Weights of a small mixture-of-experts language model, trained from scratch on English Wikipedia: width 192, 2 picks a token.
Below are experts of layer 7 (counted from 0) of a mixture-of-experts language model. Rows are named router (the router's row for the expert), down (a neuron's output weights, with its number) and show model dimensions 0-63. Each number is 128 + 32 x the weight over its row's rms, rounded and kept within 0 to 255.
After each expert's rows: "comes before" lists some tokens at least twice as common just after its tokens as in all text. This comes from a sample of Wikipedia text that the model never trained on. Tokens count by the router's weight.

# expert 8
router [207 146 146 163  49 191 186 110  93 127 120 173 205 148 105 149 143 177 103  62  44 117 101 127 159 112 163 128 159 161 137 105 150 112 119 127 145 124 112 126 143 133 144 125 129 167 123  51 137 161 163 139  76 147 118 147 177  88 149 138 161 133 108 115]
down0 [211  99 141 159 150 113 114 144 125  96 157 116 132 215 117 136 125 146 169 138 107 101 119 141 106 163 144 157 106 135 129 129 132  76 121  94 108 173 174 143 145 156  96 165  96 120  89 108 173 118  85 138 201 119 106 137 110  65 119 126 163 146  94 144]
comes before: " in", ".", " on", ",", " by", " January"

# expert 12
router [139 110  88 125 132 163  99 137 147 104  75  54 180 101 133  73 130 157 111 131  68 100 125 133 125 144 113  53 149 117 192 125 124  98 158 173 137 124 128 110  62 115 104  67 122  81 161 158 121  91 101 121 117 147 100 108 103  67 131 124 103  79 136 125]
down0 [193 115  91 158 148 128 188 136 130  96 182 114 116 207 132 125 108  69 141 123  98 111 110 123 129 170 177 135 168 147 152 174 144  74 118 138 134 150 195 122 112 121 111 161 133 151 100 194 130 126 109 124 158 151 136  98 132  51 173 143 138 122 155  63]
comes before: " was", "==", " is", "===", "The", "In"

# expert 58
router [163 153  76 170  74 121 139 164 135 102 145 118  69  86  68 194 153 173 100 143 133 108 164  78 166 126 136 106 187 168  88  68  69 106  78 140  80 108 154 108 163 132 125 173  90 124 140 122 111 127 141 154  89 144 127 118 155 153 117  81  99 140 123  92]
down4 [157 150  96 169 146 142 167 164 106 140 150 125 138  88 119  70 217  79 108 160 125 137 102  75 152 140 137 100 147 161  66 109 128 164 159 110 174 127 148 115 134 148 142 141 160 136 131 130 144  86 130 133 138 114 169 107  79 135 106  94 157  97 160 149]
comes before: "\n", " the", " ", " MPC", " 0", " —"

# expert 2
router [163 170 131  82 185  96 112 182 167 149 169 144 134 208 179 140 177 178 140 146 170 147 117 202 110 152 174 168 126 101  96 133 130  95 145 139 146 162 190 130 145 152 182 118 126 116 150 102 179 155 110 149 122 162 109  89 177  96  65 120  77 186 179 129]
down4 [122 166 116 157  99 125 104 185 130  94 148 133 151 129 141 117 175  94  85 115 186  91 106  92 132 151 200 172 129 132 118 132 161 126 158 119 132 110 184 124 168  85 111 192 166 108  84 112 132 135 135  85 138 163 171 169 152 110  99 135 153  80 186 149]
comes before: "\n", " ", "---|---|---|---|", " 0", " 1", " 2"

# expert 11
router [ 87 115 163  92 128 124 126 116 101  87 163 134 111 132 162 137  95 163 141 140 136 156 124 117  93 131 151 158 140 182 132 103 118 132 121 149 149 143 104  90 106 172  70 140  90  66 145 184 147 146 105 146 134 111 155 113 119 132 123 141 149 112 105 189]
down0 [139 129 161 146 121  90  90 123 165 121 132 158 152 124 139 131 170  61 165 174 125 102  84 149 120 136 140 134 106  75 133 106 155 119 127 159 118 103 137 145 192 162  78 189 100  94 103 165 148 117 170  90 173 120 169 153 136  59 137 116  98 147 113 122]
comes before: " the", " a", " his", " their", " its", " this"

# expert 59
router [145 107 178  99 160 131 186 112 161 137 153 207 120 145 109 108  63 187 126 138 159 115  86 144 166  97 166 108  62 171 154 113 128 135 208 123 158  75 144 139 176 141  79 186 133  74 119 138 156 166 156 141 118 167 133 137 131 138 142 138 111 139 145 109]
down4 [189 148 108 144 102 178 134 132  86 169 132 175 146 146 136  82 158 140  81 138 134 108 112 174 112 150 255 146 156 105  86  94 129 165 119 176 198 127 117  92 116 111  90 114 125 108 109  80 128 115 144 133 103  94 161  93 117 126 142 122 156 141 133 121]
comes before: " of", ".", ",", " to", " for", " in"

# expert 57
router [165 166 150 153  99 146 165 111 109 166 124 144 143 126 159 102 103 119 141 131 112 127 131 147 118 135 101  97 167  93 113  32 119 112  83 111 160 106 104 146  60  73  80 110 132 133 140  97 104 111 129 106  93  96 123 126 115 131 135 141 150 180  73  88]
down0 [128  71  86 150 103 121 143 114  89 146 158 118 101 161 137 161 176  99 159 157 140 158 116 145 158 184 154  93 110 122 151 138 148 152 133 120  88 157 148 211 131 148  88 194 123 162 102 110 147 136 198 150  99 138 150 168 127 175 137  92 178 156 176 140]
comes before: " the", " he", " a", " his", " it", " she"

# expert 33
router [202 173 150 100  74  80 139  72 121 115 133 180 145 129  96 152  87 136  91 130 160 118  89 143 177 167  94  74 135  98 116 208 138 154 164 111 105  95 112  86 104 131 102 166 117 154 169 149 179 147 153 107 107 115 125 104 153 161 162 114 131 149 157 139]
down4 [170 181 152 131 102 132 142 133  98 118 155 109 138 148 171  65 139 131 131 200 128  78 139 184 148 139 225 137 100 135 107 127 118 141 194  95 205 147 108 106  89 154 125 139 155 103 165  96 135 154 117 111 111 126  96 145  98  88 120  89 210 153 153 177]
comes before: "ing", " to", "ed", "s", " on", "d"

# expert 3
router [133 109 137 130 133 159  74 198 144 138  97  66 201 176 125 179 212 111  97 159  96  95 143 127 200  94 109 145 125 128 106 128 128  77 162  67 141 169  98 186 158 156 126  82 140 156 144 155  96 145 189 125  73 161 133 127 115 135 128 133 119 183 122 140]
down4 [135 181 128 132  97 209 131 134 137 160 145 142 123 133 153 168 150 118 149 165 127 102  65 164 123 138 201 162  66 114  76  98 122 130 176 188 188 115 172  91 142 164 126 175 103 135 126  92 114 162 107 127 130 105 163 126 147 144 137 138 195 138 131 182]
comes before: "The", "-", "===", "==", "In", "A"

# expert 9
router [186  67 125 101 123 118 174 159 107 126 128 161  96 142 205 134 192 172 128 147 151 106  85 159 160 108 167 127 135  73 153 137 144 155 145 148  70 141 147 142 157 132 115 122 156 151 105 171 103 139 174 131 173 128 132 138 169  97 105 159 209 134 145  59]
down4 [158 181 120 159 176 183 138 121 103 121 107 118 104 159 152 109 114 120 103 140 115 130 173 134 172 139 204 168 109 144  62 129  93 124 176 133 179 110 149 152 133 106 124 179 137 151 144  80 119 152 118 157  63 114 100  58 133 122 158 115 177 129 154 121]
comes before: "\n", "==", "-", " ==", ";", ")"

# expert 23
router [164 200 178 174  69 141 141 136 146 160  95 123 118  89 182 159 105 103 174 172 112 143 109  92 147 133 116 113 127 123 145 143 117 145 150 167 152 165 114 104 125  93  91  70 116  64 192 125 140 139 108 105 106 111  96  94 111 136 152 142 179 106 112 181]
down4 [152 115 158 133 106 135 133  97 116 154 165 136 109 153 112 103 108 151 153 131  79 123  65 113 137 166 200  74 147 118 116  89 128 129 127 111 210 158 152  74 124  61  80 180 178 130 169 131 115  83 173  81 175 137 146 146 111 134 122 136 174 160 130 190]
comes before: "\n", " The", " In", " He", " It", " This"

# expert 63
router [161 113 141 152 126 158 164 137 110 101  78 129 123 119 160 116 156 154  91 136 143 134 171  80 154  95 165 182  90 155 114 138  67 161 153 138 157 151 141 165 116 116 198 156 114 165  91 103  97 120  58 148 153 165 123 106 122 193 178 153 141 100 177 190]
down4 [183 140 137 141 141 118 141  80 141 130 124 107 121 146 109 105 174 112 176 128 142 144 108 141 119 149 232 120 122 158  79 145 135 165 156 116 189 111 161  88 101 153  96 198 135 122 148  77 139 127  75  94  85 109 150 109 146 126 114  96 128  65 176 194]
comes before: " ", "\n", " 0", " |", " 1", " 2"

# expert 1
router [105 126  71 153 154 120 144 124 102  74 119  75 149 151  75 143 114 132 207 140 148 189 182 175 115  90 111 157 131  89 139 117 115 119 114 135 113 103 106  84  76 157 102 173 141 145 127 184 167 161  97 173 151  93 104 149 140  98 162  89 193 158 132 130]
down4 [184 145 112 149 151 153 143  87  87 165 112  86 140 127  86 112 165 161 113 136 171 115 168 124  99 148 166  86 156 134 124  93 123 136 159  84 197 110 132  88 113 113  93 185 108 118 160 108  93  79 200 115 132 119 178 145  64 161  92  62 150 131 163 137]
comes before: " |", ";", " 0", "age", ")", "3"

# expert 15
router [136 140 125 126 120 146  91 150 119  83 149 115 149 139 110 115 138  75  94 110  61 135 132 152 100 169 118  83 120 159 144 175  93 137  73  85 144 151  82  83 148 183 103 118 127 108 158 135 144 112 107 160 148 123  94 145 134 160  86 158 149 181 116 176]
down4 [171 148 153 142 132 158 137 139 114 158 126 125 110 158 150 143 144 134  67 159 122  93  75 149 163 149 173 102 192  99  71 124 143 161 196  88 213  91 113  91 151 136 116 113 165  88 148  96 161  77 171 150  77 137 112  81 143 105 163  84 132  89 155 198]
comes before: " by", " in", " to", " as", " for", " on"

# expert 18
router [166 132 172 136 174 131 100  88 151 173 104 132  68  63 153 122 179 141 166 187 155 113 116 164 150 129 137 108 113 148 196 126 151 184 133 145  80 108 139 146 116 150  92 132 103 116 138 146 131 142 152 110 180 121 157 132 105 104 134 113 169 157 169 113]
down4 [171 173 120 114  92 128 164 113 105 104 176 115 126 170 158  96 142 132  84 137 134  67 113 167 142 108 203 128 135 136  91 111 129 126 162 111 187 142 141  68 111 142 129 155 192 126 196  98 146 122 118 119 109 181 200  96 124 103 115  93 151 125 148 129]
comes before: "s", " and", ",", ".", "ing", "ly"

# expert 7
router [138 119 158 128 184 141 138 158  97 139 126 109 114  79 149 138 141  74  68  67 130 154 109 124 145 110 114 181  85 121 100 157 147  53 196 119 121 123 139  99  52 133  98 147 139  60  68 136 125 133 152  86 108 109 146 100 114 106 155 114 135 124 175 171]
down0 [147 125 125 128 159 112 162 105 130 151 184 126 131 157 104 173 163 134 125 135 101 158 155 169 176 189 137 152 131 100 143 166  98 114  66 170 160 118 123 130 164 173 105 138 176  96 123 123  87 173 142 111 162 107 140 143 120 101  85 138 137 204 133  85]
comes before: " |", ")", "),", "·", "th", " July"

# expert 4
router [115 169  75 119 103 108 143 108 135  70 124 178 111 104 105 100 187 150 157 144 147 107  77 129 114 153 139  87 159 109 110 157 145 130  73 176 167 117 103 140 120  90 128  80 127 111 117 111 125 111 111 123 104 105 154 146 130 140 167 172 138  91 100 100]
down0 [154 124  85 172 129 133 188  86 120 108 185 151  56 172 124 116 150  97 132 131  88 149 100 182 111 181 114 179 124 100 128 132 121 134 112 177 134 164 140 175 132 130 115 138  85 136  89 115 148  73 179 142 112  83 148 129 136  88 135 128 179 119 105 104]
comes before: " a", "==", " the", " to", " his", ":"

# expert 51
router [197 108 128 142  86 153 115 124  65  97 154 183 167 170 124  83 164 114  45  79 125 101  93 152 148 101 155  67 131 170 143 136 135 142 149 124 121  86  59  68  92 132 157 157 131 131 159  69 108 142 143 191  88 135  91 175 153 154 129  75 154 136 117 139]
down0 [159 161  94 164 166 129 159 146 122  83 185 102 138 161 141 108 153  94 149 156 111 131 107 128 110 178 157 126  66  86 176 159 145 126 120 133  94 138 112 160 161 152 101 153 102 131  87 110 148 144 153 151 169 146  99 163 117  90 114 167 177 171 143 101]
comes before: ".", ",", " in", " and", " to", " for"

# expert 6
router [ 78  76 164 155 148  83 124 173 183 157 157 140 121 100 152  95 149 125 151 136 177 170 133 161 101  86 144 100  95 189 111 106 103  82  66 128 158  86 119 108 106 136 149  74 138 147 142 114 103 114 142 210 135 113 168 160 157 133 170 116 123 105 151 160]
down0 [140 143 129 148 141 153 136 116  92 131 171 144 107 132 109  68 174  85  92  99 103 132 126 153 100 159 171 123 116 107 181 243 149  90 143 146 133 175 108 169  77 141  82 149 156  89  64  68 117 124 212 162 187 157 108 143 159 101 155 147 147  95 178  97]
comes before: " |", "S", "G", "N", "HO", "K"

# expert 32
router [177 167 157  94  98 131 169  92 106 128 103 151 107 115 154 146 123 163 137 142  50  85  93 101 120 180 158 125 136  66 131 163 117  77 159  81 200 123 170 134 127 118 171 134 123  68 194 163 132  82 122 105 134 127 138 130 150 124 124 124 149 184  95 124]
down4 [155 130 159 187 140 130 170 109 123 163 137 110 143 161 151  64 155 106 132 129 148  72  77 103  91 115 198 168 118 175 145 113  74 112 158 131 153 173  88 124  64 105  81 171 133  84 154  83 191 139 105 110 106 110 130 150 118 104 168  85 142 138 136 187]
comes before: " the", " a", " that", " to", " him", " his"

# expert 29
router [217  98  77 212 146 198 197 103 106 142  92  85 106 113 164  95 122  96 107 143 117 145 150 133 133 177 173 122 137  88 105 129 128 158 101 147 122 137 109 142  95 135 181 119 108  89 112  71  93 134  87 156 139 131 189 125  81  78 127 137 105 101 176  89]
down0 [182 109 123 124 131 138 101 201  97 140 189 105  99 176 122 148 176 127 166 153 107  78 140 130 132 182 180 153 145 123 152 141 109 128  76 139  96 188 155 134 142 117  46 140  88 109 121 130 160  90 118 139 191  86 168 140  74  66 132  79 139 166 124  87]
comes before: " |", " (", ",", "'", " is", " was"

# expert 13
router [179 136  80 139 182 164 160  90 143 144 142 119 127  94 160 135 138 163  84 162  71 158 159 154 100 213 152 137 100 143  45  98 123 166 144 125 160 108 128 163 135 120 147 177  99 151 126  77 125 185 100 142 152 148 166 158  78 158 109 172 164 130 142 163]
down4 [227 196 123 136 126 172 187 120 107 144 169 142  95 108 210 139 146  51 134 108 115 116 111 111 125 104 235 165 139 131 120 118 112 163 146 125 214 135 157 109 131 103 125 154 166  95 144 101 150 107 124 117 144 191  90 112  98 137 139 101 167  76 151 146]
comes before: " |", " was", " had", "|", " is", " have"